Experts of a small language model: 64 experts in each of 11 layers.
Below are experts of layer 8 (counted from 0) of a mixture-of-experts language model. Rows are named router (the router's row for the expert), up (a neuron's input weights, with its number), down (a neuron's output weights, with its number) and show model dimensions 160-319. Each number is 128 + 24 x the weight over its row's rms, rounded and kept within 0 to 255. Numbers have three digits each.
After each expert's rows: "gets" lists some tokens that make up at least twice as much of what it gets as of all text. This comes from a sample of Wikipedia text that the model never trained on. Tokens count by the router's weight.

# expert 36
router:152141122133134105130145121127132128110133112162150119110105109120136173137141118126121118149155142141154178149162124164121082151144104159141127137083134163126120129191091095154158119131131101140113130128150109112158105074115132141127157134178148127143134115151133098129084120185178138162127141122145154128128174131135146064094086129115104117160121135141107169168129106125134138092159150099126130147128090128122146092142096148162105126139093128104124097151110092112123173114177131
up3:143173116139120132150143177136128109120144105124122106138116172072135111128133156110109110138115125140108108091131158139139133118114116104142145096127092166070137151090099133153117118117134115147174087152174134161116129105180099096123110118142172114136079102132135161091143125126137107088125114137147072120153153107156167119141179134127134126142112107147140116162150166119154107142095114157131146112141078134159123110153135169132126129102088155127111127101129105117185117116141119
down3:095149084091098127090119106133097134120143095099168155085093122138136101156051158170123132141128137102145101144075105132113150105153125169149135135158121085125136133138149101100134125114108124094115103135131144160136140168132126184138114153165157091097154120119120149115123142126120109086128114130135106136113094141125163146114108120136141122162096101123140131140116136134158118114141128132103096120166138121092149125070121094161124140156113131127142084124148118120124086111160112
up4:097120117153132135118105151132145123151149115089166125162113096067139138118147096143153095155139082113131135125132139118146131130141122133133124126114118161104152118127161185167185128096164149128135142137119100144086114122148110111146144137125107154102103142124137135112111158102115094115150107152146153097123155089137095126134140099146132116146112112112139121131208151110126109136156128122118086148106096099128111111085162102112097136146120086134058103100111165133137142131117147
down4:140122160142141150114147124115113151131154144153131100129109114130140121184155147120131180126105115128162102112140120166174120105140112106171145111121137122152120102163129142124164151139117141112136102126127106164169116104104148120160123143115149103122112160108162154113102117131130149106146105083129182107123101167143095093118097106115161138120105190130097144142132124106092084145145111146115118150113118101170124107092104112114115141138111110168131166091111135136128109110137113
up5:162092106149148131134136123096122126122129184133129101166136122122174119117054095124146104146171165158129129151128170145105146157168130151115134107133137146153152114142119148136115117132121130133106124148092164129142076118144110131138075083157154178159163151152127147109111116180163118149140156151142132168153123133154085104125139144097127144129151105140155158111123142128138123143091128138150121145137120139167112107105101140129120095159115123125182160146096114122153123131094115
down5:121118108089122167131137073124108115119088119148123105098125154105146138140088150143148138132105159119164101127132175110083135137116117178148167108157124129077104128129134154106112099183132142126155102135107150126124099104107121126129159154095148126101121145162097190075097121165161120105103113143116155133136126109130137121105101131138124125106099127131098168103120126140165130090093094137143121136117144091124147113163130129126146092116190100110129131141066151094111115126156139
gets: ",", " in", " of", ":", " at", " to"

# expert 14
router:172116107116156126127132133130122133095101112095084120100130183137100158132159076159114118152153103085126135135139143136122104142126157133068107119086145142161136136158154107103103180123156113160130132157130139135115160123130134104134138112139108090134124093126116134112136091118099140141112084121142111125134153170136128155125116112106113130099144156118122170107107121131139120094101164095099157125058096153085138142155145124134083120107135137110166100152098160143092137133100081
up3:123124096143111086118135136159125097093137141135129163158159125142108124108105153106089099085142106134157140127154123109120126141127169099136115086134087125096117138141114061111096121142103144124142116129164142099153099092167115129119112114171125150105088127108107104148124124134142136114087086119129181184142134094122146096129148107128143109145101160077085154139114095152110145135143094128148133103118144133093096117143141108109142083155150107136173142089152114113168157165114108
down3:161121112130136130157134108180137129099178117138110109145103141119121151128096126125118098152117131149080125146152144142125152106163131175148133117155140112144126159135141138118122133099099143158106124115105124132153104134089131139146131151152103137121130107114101133159140120125143116110106152079118146075157121129160087124124154090176109114134138152096094124111116135179135132147171128101165150118106136084118138160120075139166105092148109140126095094126175157097115126140117169
up4:157174091081158159131191141109124163126135136152100108119165107139113116192136131083156118135101132112151097119142141147118105073112094123084128102158095117114146139139133110096155129172118150099149139104098106111169154132125115082127154127120120145135110117101128133135138141115134100151115128149129137156141155104167087144141136111152107152129141106137087129094155143129126144135163108152153179147142149080107128077150153147107149111120132115151150099161088099142095124171104115
down4:093121104124114133128131131164106135121101126123113099144149086131120128135078131146101113161128138145141132130120126113125122132124142138089090132123162084102105132128113145102135159127108134181139093098107096148147154150153142175149141153093117120105131149112145124171110111112127110093162141145117138116156138097132159130140144142140114122156110140126137087107121131135141179172125117115132153090098131136120100120135136120073130112151132117156127156115141140132107073139109103
up5:135143144129133134167134130152106123113085118111132140118090103111159128134127120077159145091128121157107098129115149126130090149120097109114179141087153118150105132105155150141135109148132105147144129160145138135166116091115110126119095101120094096103145140156141115138155145126112107154117116160101132121125073150147147135148103140134102114158104105114175129092113138117092100089146079146085137146122069128162120107122164151148159155160138148138093056102123106097121137134132155
down5:073089092088130140120167172159136131104094149140101112097088176154148136106116156114149100178103135187117120125126151133114124112102119153120148101129135139150138167136130136191135116167113138112133119121154151141129152117165136174131195102073171114126126155155136096137113153121175132085134143140094139133138125150127093116130130139147130143166134132146162151112136135108173130116092113143142136139127143107152088142146119138168129144125136106122123131138155102119146113113121126
gets: "\n", ":", ";", " used", ")", " with"

# expert 24
router:127126121120149098129150174133137132123106107117140115137087135152114139130091117159098152097110122126133123140154130130167098134154149142100100119174122103153113111133131120098116069118122164160142132115127102118103110121114081126088121112112115108145152109112123121120154107152124123129140135119159102124107109136156147080130115102131163126108126080145105083145109133159078102167116150074127142148164089105125135138135110148105105102122090156137156068151161126134142099134151094
up3:125132151061113085119158116132127098145146160119102175074142162114144118108129091161158120133145142115180106126126092121137119125152131121139130153142093115106102113082142144134141167119131122108116113152105160138126107148176089099134141132118127113096159121158186145064142114125170123101155137111139110190127144125147128129138160158166108137116177165117127092106123191157116132119124115131138104130122119134180143126135133126062144126100142106121109126133121152133143144125133119
down3:174124117120130129132104095098140172135122118111134144105160103114133171097143134084133105146162120129150114165114124071151154098111156152119144155132092122135133130103116147116098129119109130112137121141093091111107127139137119131134144140108144106147113187142130119140120147113102097143116114106123129149104147124128080145129093075143089133134136093103106129174149132107136129165124116158118184116160091118135106134155106164113093139136166100115128149112173160098153131137141127
up4:116153147124097118169127163093142110145162133109119129125107108128146115137145129142145091161119134164133115107142145118110141130146087143150094105174109159137119135135107114145110145130131120190096148139135127113169101156143151110149130121147159127112116098117074154147129115139107121109154178122081123155117165169130131109123119095106109154106175094121116107152140134127141104145105168116109079138138132125119165090102100143135096107108116127092159129111123117102166139136080177
down4:135157128159130147161137115145139210099161116131121111107112154128109143182141127135123138105122110095142136122135159153155137104136080110143104099110099103127114204179106142147097136125110137128129124140125093119109149118140132136109134170103129126105130120112132103108160168147145134132102121152158187120141114178110145125116092157103143103109151149115103103182149138137136176160106142151116120125115125102140133160108127097098131111138169144093150109124098117101121125105124119
up5:131134126142133111148105125129129163201134200111110113141118131130140128146113132168126134176141140109107095129119155141103131139158125122131130146122092118149129106105151108102125108086157119139158179139140141151116095127119116111150162126091098154142134156127124157140168066139155137151100112159100149142101130130127150106138126086109117150113165172171130133130140119140133115122113124079109122121150163104151127136108109112115125112130143108134114160104171133137156123107139139
down5:169144158116138080162148132123125110198125147108151156110122132122094143131078138126133139132153123083135132135125127128094104176116112114091127095135098124115146123133160145144149123107119167149135156106158126127110081154166074148109101110120122145181170163114098155149104183113096142115117131147141121139099155121146146125135070077135120139118133135125102116131107113127120103143127167152143119155164113142155105100131118105142103119120152143107169114150148133152093135158098116
gets: " the", " The", "The", " first", "the", " second"

# expert 26
router:067158168105136148138127132129128098122139166131148110122121138153096115126113126140114158121091112079144141095159101115172088114138125118101154110146100115139100131083138139151118132124146145116107173144095120112140114132142119153128092124126157114167142118131128108120147094159147107147139114114089109163081129148128120181105134117143123118130137125105151103142135151148120155137118175177149179133104131112150156099138123118150157127104083131129133089115152138137147088166119097
up3:155141162141142137126129092122168116163139126155129125126142103107113112119156147106132143122142113124150080161084141107175134120116104122136151105134131134131099161092140078126116118165134164074133184138165130111131110121120126102146149136135111127077134143124194143113113150141139152115135157130121151119092131111108111150157129087121119145101149115151139106112101126118115123100161122156130170143170125121149105132135153097129201115114107108126113172106092125098109112134086107
down3:114112136127165123163093150112152128144132139125129097147164095142147146101079153136152067082141109138141103146196125115153092110127126134094135098137085119103109100170112135153115149092118130156181143092113151154116156148126136131128146075118128121118148084095090111148114112096154116117137092128121090118107126122110152162154151100156131153089144134131148139066126126139139138143108159120094154106090133148090074131127102112092116133126144127123076156158104143125139116110146115
up4:145106139135146136136157113151129111120116102119107126112144159108189159164114093101149160116155150118118106115154155089098088158134113113117149099131134141108138100083139132136133139127104170157102096094175185156124132126149158118115138122151120093135143096150138171155129143122145124117148152106141128128159135072135104130189090108090109118113102108100115121130080120115132111097111155189154132148168101116179160154109116162116138115145119143183171109109117090125137155085147109
down4:170114152130138129120140141164156100108143159134107176097161149072179155143161117105144160129147126118152155119120114112076107099127130092153100106137067157143141064121145108094115144099139129113121117133125076169132118133174092100108107098125131100179159113099124155120165123150162160101148120137107135150110109106098109086183142125109076161131150131156136136121142076125136122134115144150122126123133122123113157122139096145122095103124104127140092146094142149108135131153077101
up5:123170068123133130128118088137129126159140110154099135172102095153153147136116132136161088110178136127136124159141142144116105135146069101118146110151129154134115122082107096144124096128139103145090117153148115127138148115123127139142108116151088149110157148115110131104166114155171115161084141213136089130090111148108153140132103136101154146137132130108134180149113113085089132138172093148164101114101145152146173120106140145177105111116133137135114128178096101130107084108142135
down5:211111161151104087086133083127138092121115144131118139131116105152155133147098124173090116131116159125178166161133129120119119115143106131125114117123134136090117144129131085110141120132130135134092182097135151106119140130153124133088112116138142148131103160091107090174148123158117095109106072102063144154148147112100109140146107138122122116178109134096105109159113155161116089139149110178130098188123136146134110118150158135118121089119142128150134142103146132128124173151141117
gets: " the", " National", " American", " British", " French", " of"

# expert 6
router:156097134149128113124130091136110142114114152155154097127151151132101159162138080150131115120104148131089135134098108077130166094135116150145130154118179100143150105161092114084151137181150175122162137083117111110122134156127118104117104164113145107116111083151164152173144140135113160114153118114126131101113087129166085165106149134093155086115147090143104164122163123138101110122133112118153061070114167105116146162127093068127139151128163099153126233172162144153141149137116155
up3:124094086178140137118052135126111154146113145117159148133110106166168093123096119167089124118153108125093125111166135121108077153147144130122083124147139150081147103171128090103133114170092139123096153141095105151102122109084093142137133128132104094136169150130091208154116094140163119103131098141155128156140152143116148150131127135122101136080108113123122082147135135124095121153096150135107154123119125133141117145125109116081159148106069139128131160131186145164118155114151112
down3:103115156121174131221118139098127125096065100115127131109151129142129128152070106145138115166146113139133117122117141114133162076160093143101090135111122100137116118122094117156098135115150134101104133157127131157145136133153156092136115139162164111141112139163180136109105093119121128101126117146128139148089131140147156111104097137187150088143132121148106116135095086154151101112112130189114141131135109111155122108084098142138149139147172119103144095117091154143160100097107197
up4:146142162109155123106125115124108150083134144156135092193124099141088160160094141156136152187166130125112129159123144133120102091093114114119105117192138114118106155134143110136110096153127128158152117111120099147145107140142113116118158155130146145094112108123169144167139095107101120134110137090137070136126084131118125091144118136145133166073125154155142113114141126113130150131141152149147120103155136123167163133141132100138132123173110114093091121125109066138145169119134136
down4:097153135074099148137123087121151118153108141170107136132146138127157142124090154105107119127112147114174136103128165144121102117089104148115108108165101152093142113128109154146160094145116164148123134072129143142113115129125150127119081182140179152139138101111144143111138104128136159134121116136123137164111122127181108124125135106146135130165137148119112140129140175137128149171105084138106177098125134138135121134164145137153154131104108109128118189154185122168109098141116134
up5:139109071152103144171096169139121129079106153150106116113156145118110153106172110169123110122142129098112147130133133119132101144126116147131127087135096138136155136125145110122124155120106114203136075143096153141118151081097119116132122127098128117136155139155119143144158148115111151160068167136145105114127105139147159126145115167062113124134096113174095083079111155139109138111119101125105131084111131178109107112159124170104153143154168115132166132143104129138156126136153145
down5:120125131097133179182129163141140130109121161105125103158131144117080088137112106172113105153144135098133152182115141122108094136123201128096151124162133148144064098161066128143132083131107150201154128144141095172198137128129071104144137092098148121175137095128131170116142109160112131150104148128130135093117107130182162138127138130127193126129132124136110119142118128111105151120114129129092140118119142121118149100144142103111133139127130106137175137140126130119134114139147121
gets: "\n", " |", "==", "present", " States", " England"

# expert 23
router:117113140129101119135127147130123134096146129093098157140120108092121115105139088164164149149138122114101126143119149114121107102147120105142118109085123128108131145102162184147141114080110120118099122131095117112108173099095120147137185124117159101090128136078107174127162117110127109145116131107114100143149142133080164129130122136121145151119147114179111092114092138146116110122111163130097163174107097142147121124151167142110119121133152117130091140109106153108098167148160116
up3:143078139135127137137154157137149123108118132081113056133152143156118154120139112155131082131117150116132094139117110122139142127143104145129144107113107165116090160098130137104156106122139103128079112122094130081118152127108098131128135120164147102125166122100083128168137110124134123099138113156120100125092141113134125178136138133150118140130118110122102110101126145137101178136076136148141090143142117128126120119106117111159122124113110153098133133116098127126165127142153106
down3:102137129136147130163125121110144152137117123122080120135107166161122127129179128133119091099111130133130113165133131148129176112142151096161110097116088140134098137132105107174162155145145103109112117141142069086127109141086103088133118074139136124105117141129109133155109100139117103103133112151112093127118112096133150147151140147165129185119163121156128141164109089157174100144112092147143130160127108125145175132127114146127121112107151142112128108143105121141152128156149119
up4:171102142077090136112116142124129119150103134160108125101132133150069087103168141129126123157113144136130135145150123158165115124123122134125115123112128093114155143113136111119117129155113135134127152124116153110103064129159134093118128122136133090139133150139125141094102138133104127105110179147119139146199142128145182116152133105128081143104132088097131153135134150109161145104125190167132103156176090131154170112145135138099120161143115152114120161140123118114162115152165121
down4:160159129111109082116101137127161138110094192115135149109129144099109160120091152120144155181137117125105070169079120115141124138138110155137137105112151135125174125123123141168125141146092142173110159125092075156089109139114122144119136109157132160115153123139130143135099110142145122105085107139121105140133117140153121095119113139133120134137128130108110121114131146175155147099148134083125109181160131123109094159134123132145131158138126088150100141169123167178141127119142121
up5:102132112153120099132151129117149149097120106143095090112150169145137115119130157090145132085166119073114117100108131123065140173125155114139120116091127132130140143146163108110130158091164106116101121104140077130090169117124153151132130181133158110102118108131095092067132096142143121117137177122172106101150175126087132128158125156130122146160132122100132134145137117122103090131109129141128100114134102125095141129130136129117143111112128132085143141103152143147076146140152134
down5:135106098133128127127122111168098121170173151138152162110175107133182156127101130153163170110116130107095135117146112162160103117134151147124131140154120138085090147091112134123121118106115166149113136125103141117169120084103197130112144120161130181142113118097100145120127109139120113099085091122170117121156133145139130138110117085069134125124113177146136139176166096136164093148172122123152086125109128130136149120123141132122113149088125099124139151116133121141135134130152145
gets: " has", " had", " have", " is", " to", " with"

# expert 1
router:070096135147126167117112108110149098126140098092108115148127117126114113150122079148118155110108120093162109116131122101153148109134104130096117114166081095144117144085137124111106125127114117106116151108080165103099159143176152128130162110125165144097130120095149146105156100180068117131095166131119070143158099118173135213152087145129128161094117121115098108128128138113099112140141132129136126118136123112146146157142154133101098131086137194150147089135132151173124085138158104
up3:138158166119112129120131146140111132121101112173102146124124131115148083156093160097103121145154153133110131123136106176173149117134190139130143096131178101123128139159115142114164088125148137085120150105179121140130094113126110159116111132125113134141168125194137114142139128118132113140130143094147145115122120145124139093161118144135143146099122142139099098125146122119079107131120116115104144142201174158117128134100124106126147120162129092137112105112150111153170168098110120
down3:184153153105104143099149088127103178130129120130127157157126150110101094135116141128107147139138137126134117159153120145141155133144169108137138102138139148124146160128121122143139168121131130158146140126147130138174123098148124102119135112156109090136109161100104126113131133128137164151188142131144124134137147129091120153112103138132090148113114067098156125108134140143167138129125097128122132136152113098150104118128124166117107078162129116155153082107103134110125157097106073
up4:094117087107124110123144113151166160123120143129151128101117101063141127121115139107159131179127121116122128134150112112135114099166123125168139124069147150117145115080123140161125142136120095130178164144128110137109136137137131141172146121132125095110072100123109104107115136100070136088132123133111154109143125135139127133117141131166164100129102116134132093100121105101190128095124136162166143139130134099078148106127114151086101112147104117143090118118137143173153123156119123
down4:130112159131125122137153137118129151129094125139104148144166104125124179136127151137106139131130149124116117143180160140116131131131152144093120136152125099113110108131124111107124108158137126092116110135153089151159167106104126115140127100143172135144123108106134113103139123166129126116118113179117136107149122150078116133142185106120129153093134174093148094106126097160114099135121144137129137113165107152151180167120123121118111164160145060148126132153118086133125086107106159
up5:127115149139111066120174149079119096129092137158132104132167105128145119122125074138158106106190146153121144139102086141153139152125124137161134113166126110120113178122121101159134115119125122084194119139161137131144116140080135105144144135165108130138103114173165123107144145145135133098149129125142112143144171122129122125135142099129161094131162122151136143129130124161151131117152095131142121133086152152169123146142109157131150121114125119142098113124073126122111195087114093
down5:139128096110132142130096130137140146121080149147133143138082133121053118168162147112138156143185122090146116140169114123203101140164180149115161105093142155107143075135123134163129137132078063124100115134135098093137094133142119099118103138151130123106175141137103105117135101173147123111138114180146146111094133184096171101096146107063151171111140120094121121121146085111130103132154146132115085112151130096119164150122115186104148155163090129140154130118147098139084101137163123
gets: " a", " the", " The", " an", " one", " this"

# expert 17
router:150137142104143197136138120120151142140106142109121112131180119112096090094148156109163134153137133119185132102134148130125126098115147154111104140160086110129154112188105110103127110176092174145123164100113122134152110136108184130113085118143138121148152137068141133146118116116113090098128140124119182138123078098133137089143114165160129145126127135133155125109115188104130133132128098103078100137164112142126130151141102101134130151131129169157119149136153111147161137092137154
up3:121095103128106134117162179104138138103114123136113122179119093156108129161108111129126095096130146101129120155141179102138161147113087099115118092119151171129158148114141127115125136155094117123112185123139147134133121118143134168115113126175095121111124123110157080127124096119133144158105129124131129133136140156144140074134148123074150170132133163131091120148141096096164116132160112115123144152136109116127140098150098115139156149128171135116125107096144145107149164086110124
down3:075098097097140114185118171135133146139123153089130130176126114180142106127161111139103130133063105127136158136182104134138117133120137157140110131087130139101107129140149146150102162120142152141151101117102142140133140131122074096122161099096155127111163110117152146137122129158122095131104104118116128093139122086134138132091137123139121157144131096175137133120133120135101149137072117105083148144087108111149074094128143160111156085125160161139139138131091111104095127072105097
up4:124131171146147092126117113153101129128142165111140145105177146155105118114062133148123122121131155150116133131143123136153162103115115153110140159128101154163127179108090123152157128150162154152110182153155113152163144121097139145127127130142156115110128149182158131146143144172144124161102149148112117144145168137114151131098180099095175144137148149109155167115145093173088133138115122144097128129169100121117129140130107150149115191134166125123114122122155139058097116138127089
down4:139120149144141134117147148098184119091093129147037131105109202148127146127120122120101089143105124131133135147129160126172156132141157126113096137103145127121150126091085113141094168115101132160113108107171115088126127168148156101087090112142131086133123109141126147131136129135072087115140126109112163126155132106117115141140133093107130098141123130107161108125125074140104118105088140162114099117131126161095087142111134147142129120107146117123126097128128105123116127111116130
up5:075100097104149138114100118096125146146119127148165116127129089185175151145124114143137145086138144160111082119168071101112113092087141082138176123142100119161104136140136118154123145123099165133142123120106140107133087100210126164082119145089148131153114093125112101103134121128142120083120118149079170124197128131161150077111094077133128137118141113129117108153120132079156145090173134127109146126111113087110115117111129137132094134128118128151116128163112152097107111103146142
down5:120102171109128093123108115122148081132128151106116112108124102131162107104127144116175112152167083154098115109076100125137128147102121082095155155153139117156159136184116116121105102122108144127141134138105157160107124099131141125145115130150135173178141126154137054135173131129113133139134143097089136144190117097061124091143133134131153169157098130097155147107138096115135085139158123116132130127088119105132139132071140122156118120127136141143134132089126118151147111125171120
gets: "th", " north", " south", " right", "st", "nd"

# expert 53
router:110146135126115176125077164134165129093129107096149169110149136102102114130116119153135161130128116093113121140138141131169099108139148123114142090177090094141112137129155182111131111143067153133128146083092107089099133089184140162129164093139135148102131120115108128142164117102110102131110123113140074113131130143151142118126143095131122115125148073096101098145141093106103122112089151140136128079153117107117158137137108094157126142113101195127171118128132160122104139127112119
up0:127115156166120122110178074107123127144096090080158093143185183111147156128115067094130121163128143107166119186121137136137089090097122121144088146126167143121110118129163153140120142121118115156153123129163175143157157141178075139124133171131091103117125109067135128119143142133115164130079091113084107125136194122128088102133098156117166152125115137151122174081157161137148119093127104089146168139136122117150170132132120120144073187135205133118112058150122138107146099102127097
down0:146170182143127129124081153172105109127140126101129090111107139122127096132121141143146150160148115114157152139141075160137153095113118123087147108103126184161082144104104097109156127167131137150082137111147116115125143137102112147150087145102101122126147146121146150124134089102116143191084114172114115155117121114093144145109151175094116144106137106130124099136138143151113121112162125136102100100143132121155138170133105080117164150124173091143141130083128145091136124128075122
up1:109130187160192120108129096152169127116094120126088110158102137095094095094122097162125107147125112081139138123153132118143126100103104153149115088106140125120176149086147125080132104118118145119132147118157120125124106154128165123111077100153162080131124103131138144151130141155150151109120113114149132131131100076122086142132102158129118111168117140150157165151138134116106128122163157095094111112113118128150106133126081091127079134106109133115127142171142129138130122146087121
down1:072136121125132153178145112103156120157117119085128190170147130153181102143099142115128121087116157086096110130141154104135104080118148137138149127141151151103128132120146144075147128094091092147086096099094126137149125119146119148118153130096150141131099108106118148087146160123144127109139134100104132107119111084103142128146103107120091146181103139109114125154097128106115125169106168130117109167135139120132151106095078144170144157105156150125108135143143106095101112142162088
up2:081119110131094169110165143134097113111125080134124094135108154107078145118175114082129107156154155094161090114110107108146121133120115112156138114141154113164130131121141114161154106117096124145072131148123099129148154156106131158130088110126120136140139143105197142126119132146123128123154120131122084118122116149149150160117116142081111114154166140132124176119137166108160079133154085141128131165144147136108147100200133121149128164119142171118096121171147098107096123124169124
down2:128097107160161107122156144145124076111129141067134100138125150125144138156153110134062134111136102104128075089120095136144132127123105122124109106169118090160145148155093145143094115144155173144120110107127155131109103131127096178114174151116113153112141126171083146139107114143122142122143152128097136094097130147112112130113121127139081170138109129131163106081178124139105091130160100119115111118158113147112120152140081095153132132102113134130161132147126096147144121134155131
gets: " a", " A", " The", " an", " the", "A"

# expert 31
router:157121142156129087147136132135115135134158112127100153124132136136173131170146115142128173118079116154127129130096143138142110152143131141114108100108115122154150102145113110123162089067128111173142099118146103154099113098160123102109163161141126138124116186118165118129134115095119161122099106109123117122153131140145164092139113168125155117110138114207099121180110119099123105065158157112121146170156145133100114119139114175105095142134141113132111108152110144130098101141114130
up0:129137099123129132122167094124130152083097136171131122142150134118126150111124103105144145112107177113144111107147100099096102195150150131104136134102106134104158115146141139135103114139167137153101113134143082120131119165074053124105118129107093128124108073167155138103174152104125117154119137137088096103130112101143143129132122125119148124148148160098095156186129137149112131116139139159116130150129135097110116139148126119087171171138124113148099130128101138104120105146100126
down0:119149141144119154169183131117128077118110087079107100142118132110123114081143122107120136132117098151140153141100099136112128100111121128134113139097154129128104118174150127124127077093133118115121172116142188107152124108146120118108131147105118109110167171069103115145135109141083174107135124125139158130101107117112098124115106098146102101155125097142153131116129145109142119151078151076176144145132148175124144113132129103175147147106117141116111105118141108093132147103136124
up1:128128109121144133109154119127156153127145117099126098142112149112135130131143112161098101100126119135123125121115147120163072139130103105129111155145116146177135089105145128129126107163093124136128139107120117126126081154155151130150139117174152157081147113122117117183147106106117117138131150171130154078133131136128126137101122113112109116109105158120091162110135085102154090145127107128133129140132139106168118154119151124091174165166116123156131152143133169124164144188123106
down1:110110118155158105121122126120170101139096119110158165136134158128075140101126139131093103169127174108083116152128146133166133081095098106129132148119140117122166127144103191126158134123147138137119137166156137117137136142171121092085124105134116130124147130136148139152150145148098081093130133131157180140185112128125133148133149119114165123172087140122148169143135142121121106113101125118165170101101081113115172125152108154128110160118149146151184133153107138190145142148110126
up2:121115120128165100133133123134119117124134133141092106084145129132150130127145134133199120139137165100129122152137121129146116109162169085130120154148124146086176119112148154164111123116159159125139119074120148138122133124109103156139140141135140134139117150102139102103153122119151139100142099148110160154150120109120135143115117107133141148147138143106131095140143136127087145162105110106132144114142100120165145147153166095137146131118150094144137152127124161118190095158126091
down2:123098133126165133111129150147098152090109151125120137199138174112087132103098163150135137129105126122118127177110147113129137156142130110153158156132110167118108086170140106162158124104177090138100122161156097143140128102149136105102107129121164102123078030150119175114122161138123122132118140139118108105106108157139134121106125121169162133138101088133163156098150096127147129126116088166125134115130109087102146083142121124167104101149061094132137148092111145133145091090140150
gets: " in", " to", " of", " for", " from", " on"

# expert 61
router:129116128161126113140124111134129129104170131109115153171150112130087121158111126150186157135149120141142174116111148098118098111145131151116124070173128098109149123108095164093136138068125136145139061080148159130122140125102127157141159163110163129117140135123167136141103132133103138157138126126126069138162168091126178101120134173097173156141099105139103136109115105129119088092133121108129137110124143169140129184117116164142129131119173100137130138088134125131086128148144090
up3:183138094126116082134113119159147109153097141112126148134145079096134141139149126055165154144145164134121075121134141059099183109133107163129134133138128137113095130108091124155059129144093153153121135150125130159089122167137133104149140139167111118083143116122134104151121114123105142143131131110118107100065148120083117109110080160122092116152116103129110093084119093114141087142103128114140105130134122125109113068106132140177141111108165150128121113082081118136145119167152122
down3:158109140127120145156102140095112118104136085136111118170117114111122131143147166128121145087120136120119171123152143135080121103142135116129128129158124134139147142119078125125101129151165125144145171127094140126158116176109151136163090170084070105116148109107127114103124133102123147137166125116106102138165164105088146160124147174129146144141072104104110119147106124137121116149159136132160130141169179147088147123146094147124131158124143122105157116171099131104110158131181136
up4:156138151127119114132177147151190143120189104138149129136117134085102140109130137139145123107121158144119164113133109121129140150111110099102116109127175139143105107176102157160131088131121131106162108064113171133146075104105127170110145136165104106126113138147123125134141147113134128095115107136135136162112151140093115122146182147142171136088127159119090102164118083167108147153128117091160141088130126142109158150111113164169128151123103132139152155142074151134132127094139122
down4:130167151093177107142128094175148093090136129116143062055137139123129161159089111128176133154120155126148118072112113148143149151128117194109161131115128182142136118149099118168154108130122093130142118132178118126113129128174151137136066154128138146109148100153136143143132141107133121126075105146172104113104135129131103163139129118127092127133140107154175171124106108147116115137118097160187097141131134121094159165120115162105125125163130129100106127138132170101104108164087125
up5:149116132074087127132143144114153085147166145125131140104156125105099158114139136108126141151154129155141129101097116148117101171138157164127126103129100206159104123059121114124128158104118154170120151170118145131154139101124186163114135142119090151125150102154121156150097144138089141101170164095128143146110090144113159155115109115091102147109137154126137124146147159121129152117115132113106124130132158120175159140161152097132145164112106111073121112174113152147134110152153157
down5:141152156119101116177167160117128099137136131136115106151100168106098139129141112106128179097177159138129134157115097153142163100115160113143145103130102140144161150111073152112122136164137143117157126134109128149155110135137138113079143119109133147129111106083105133138144129146172121119056120113154131118148116134112130112066133125120083102124182153135153167133125116128118137096109123167188128107163130099076087110156138143131113103085077141087136158129180113110132118098149140
gets: " is", " well", " more", "ly", " are", " known"

# expert 39
router:148110100111113149111116096145165107115104090133121106153185139125131161116105108129145083155103134116129149149148110124086168140105133170110105136076166156115160127149101116130128142130118127136111107127133155113139105171084075158132135138113130079145120099139168133120137114174107153106120113123144141103121117109124083122099123105133122148114122150085149150118134121133175136116127141178133108119101105106127124118102149134114144136147120112118145144166105093128106160109149130
up3:128129132158097136142103121134137167115121126118156127131123107127146129108117125165103108128146123161085123087132119154128079117122163054159182098110135142145089137103090111153136082140127136152151098171154103100180119206130118142117118078064144099105110158121121103109112105095121134104145122128095113129141122118062134116082133150100100138152134148125091144150105133164103154104142105127143124160124093154134122102140120147142103114116131121105127143146105141169136120102121083
down3:072114170146099123143105079131110091109140109150114117136114120186118132097119129102125098149135130117146154108142132154145179148099092144126120088135126108155109103134106147101142174161155114144111121134168110138134124140091107179098137097123116094173146103106139121134094119163143163133126097116114157139129116131143111166086136158090135146125109120133114117142143142137116178104161157153125141158118087142146149108145104148117118144118134141114119106154127134108146188147161066
up4:120092098133135087129169165157125138123116118096094109094093109092145111187121121134116133148138135174154122157143148148063171143099175146125144131112126172104129084177127174150111119124155154123176163139162121110118111134093173123094145144138129153146163145077120118097076172139140164153123121119070140165131172157096111120123122134122114113129137137104082154138109114113130156133134087089143139149155123118159155132106135145106088129100128102130144107102163149114139109145166143
down4:125104110120110153164091132098149116116158138109144149129138132115159112121167112143139115157150106138144130142142145129096142103147105147134140159097134122152126140166166122119114128138118158162127147119141127162109086122114156157096150167103112161112117141122133123160121088189151117128141120153130088137146150131118171153106134175102104142167162116121183089117153120136119124169131129108135125076110120114156156129088090138163142074158096114124109122142109167139108144140134099
up5:159135115137134146129130127122152116096118106124112140120060134117108118137129119117125099154149133136134168148079142172129126103131124107151083124139114093144116165096142163130114162126106132118146122113155140102134130111150171135127148134135181144143104154139193129141145133105112106124157191107118096125153113072129134108153124100133123118107117141128100095092110095148069141097118116114086145121132088114105090099122121109128118167113121177124126088085151165130158119130130155
down5:154187136126119126172137114126132129103127115174109125121080133156127149210157160088139139101111112143181170103170136104106107182165105090081101115125123153125087106138137137135109089161112092112184163130120127110098132104108146168133154147114146151164102121123130162147112111128121109132094101087121090128204155112123084130173142137136128160144134120138107095132168124116123136137130123150131152087143143095158100149172176114150116170150159170134155124089077138137102140163103108
gets: " |", "\n", " ", "==", ")", "==="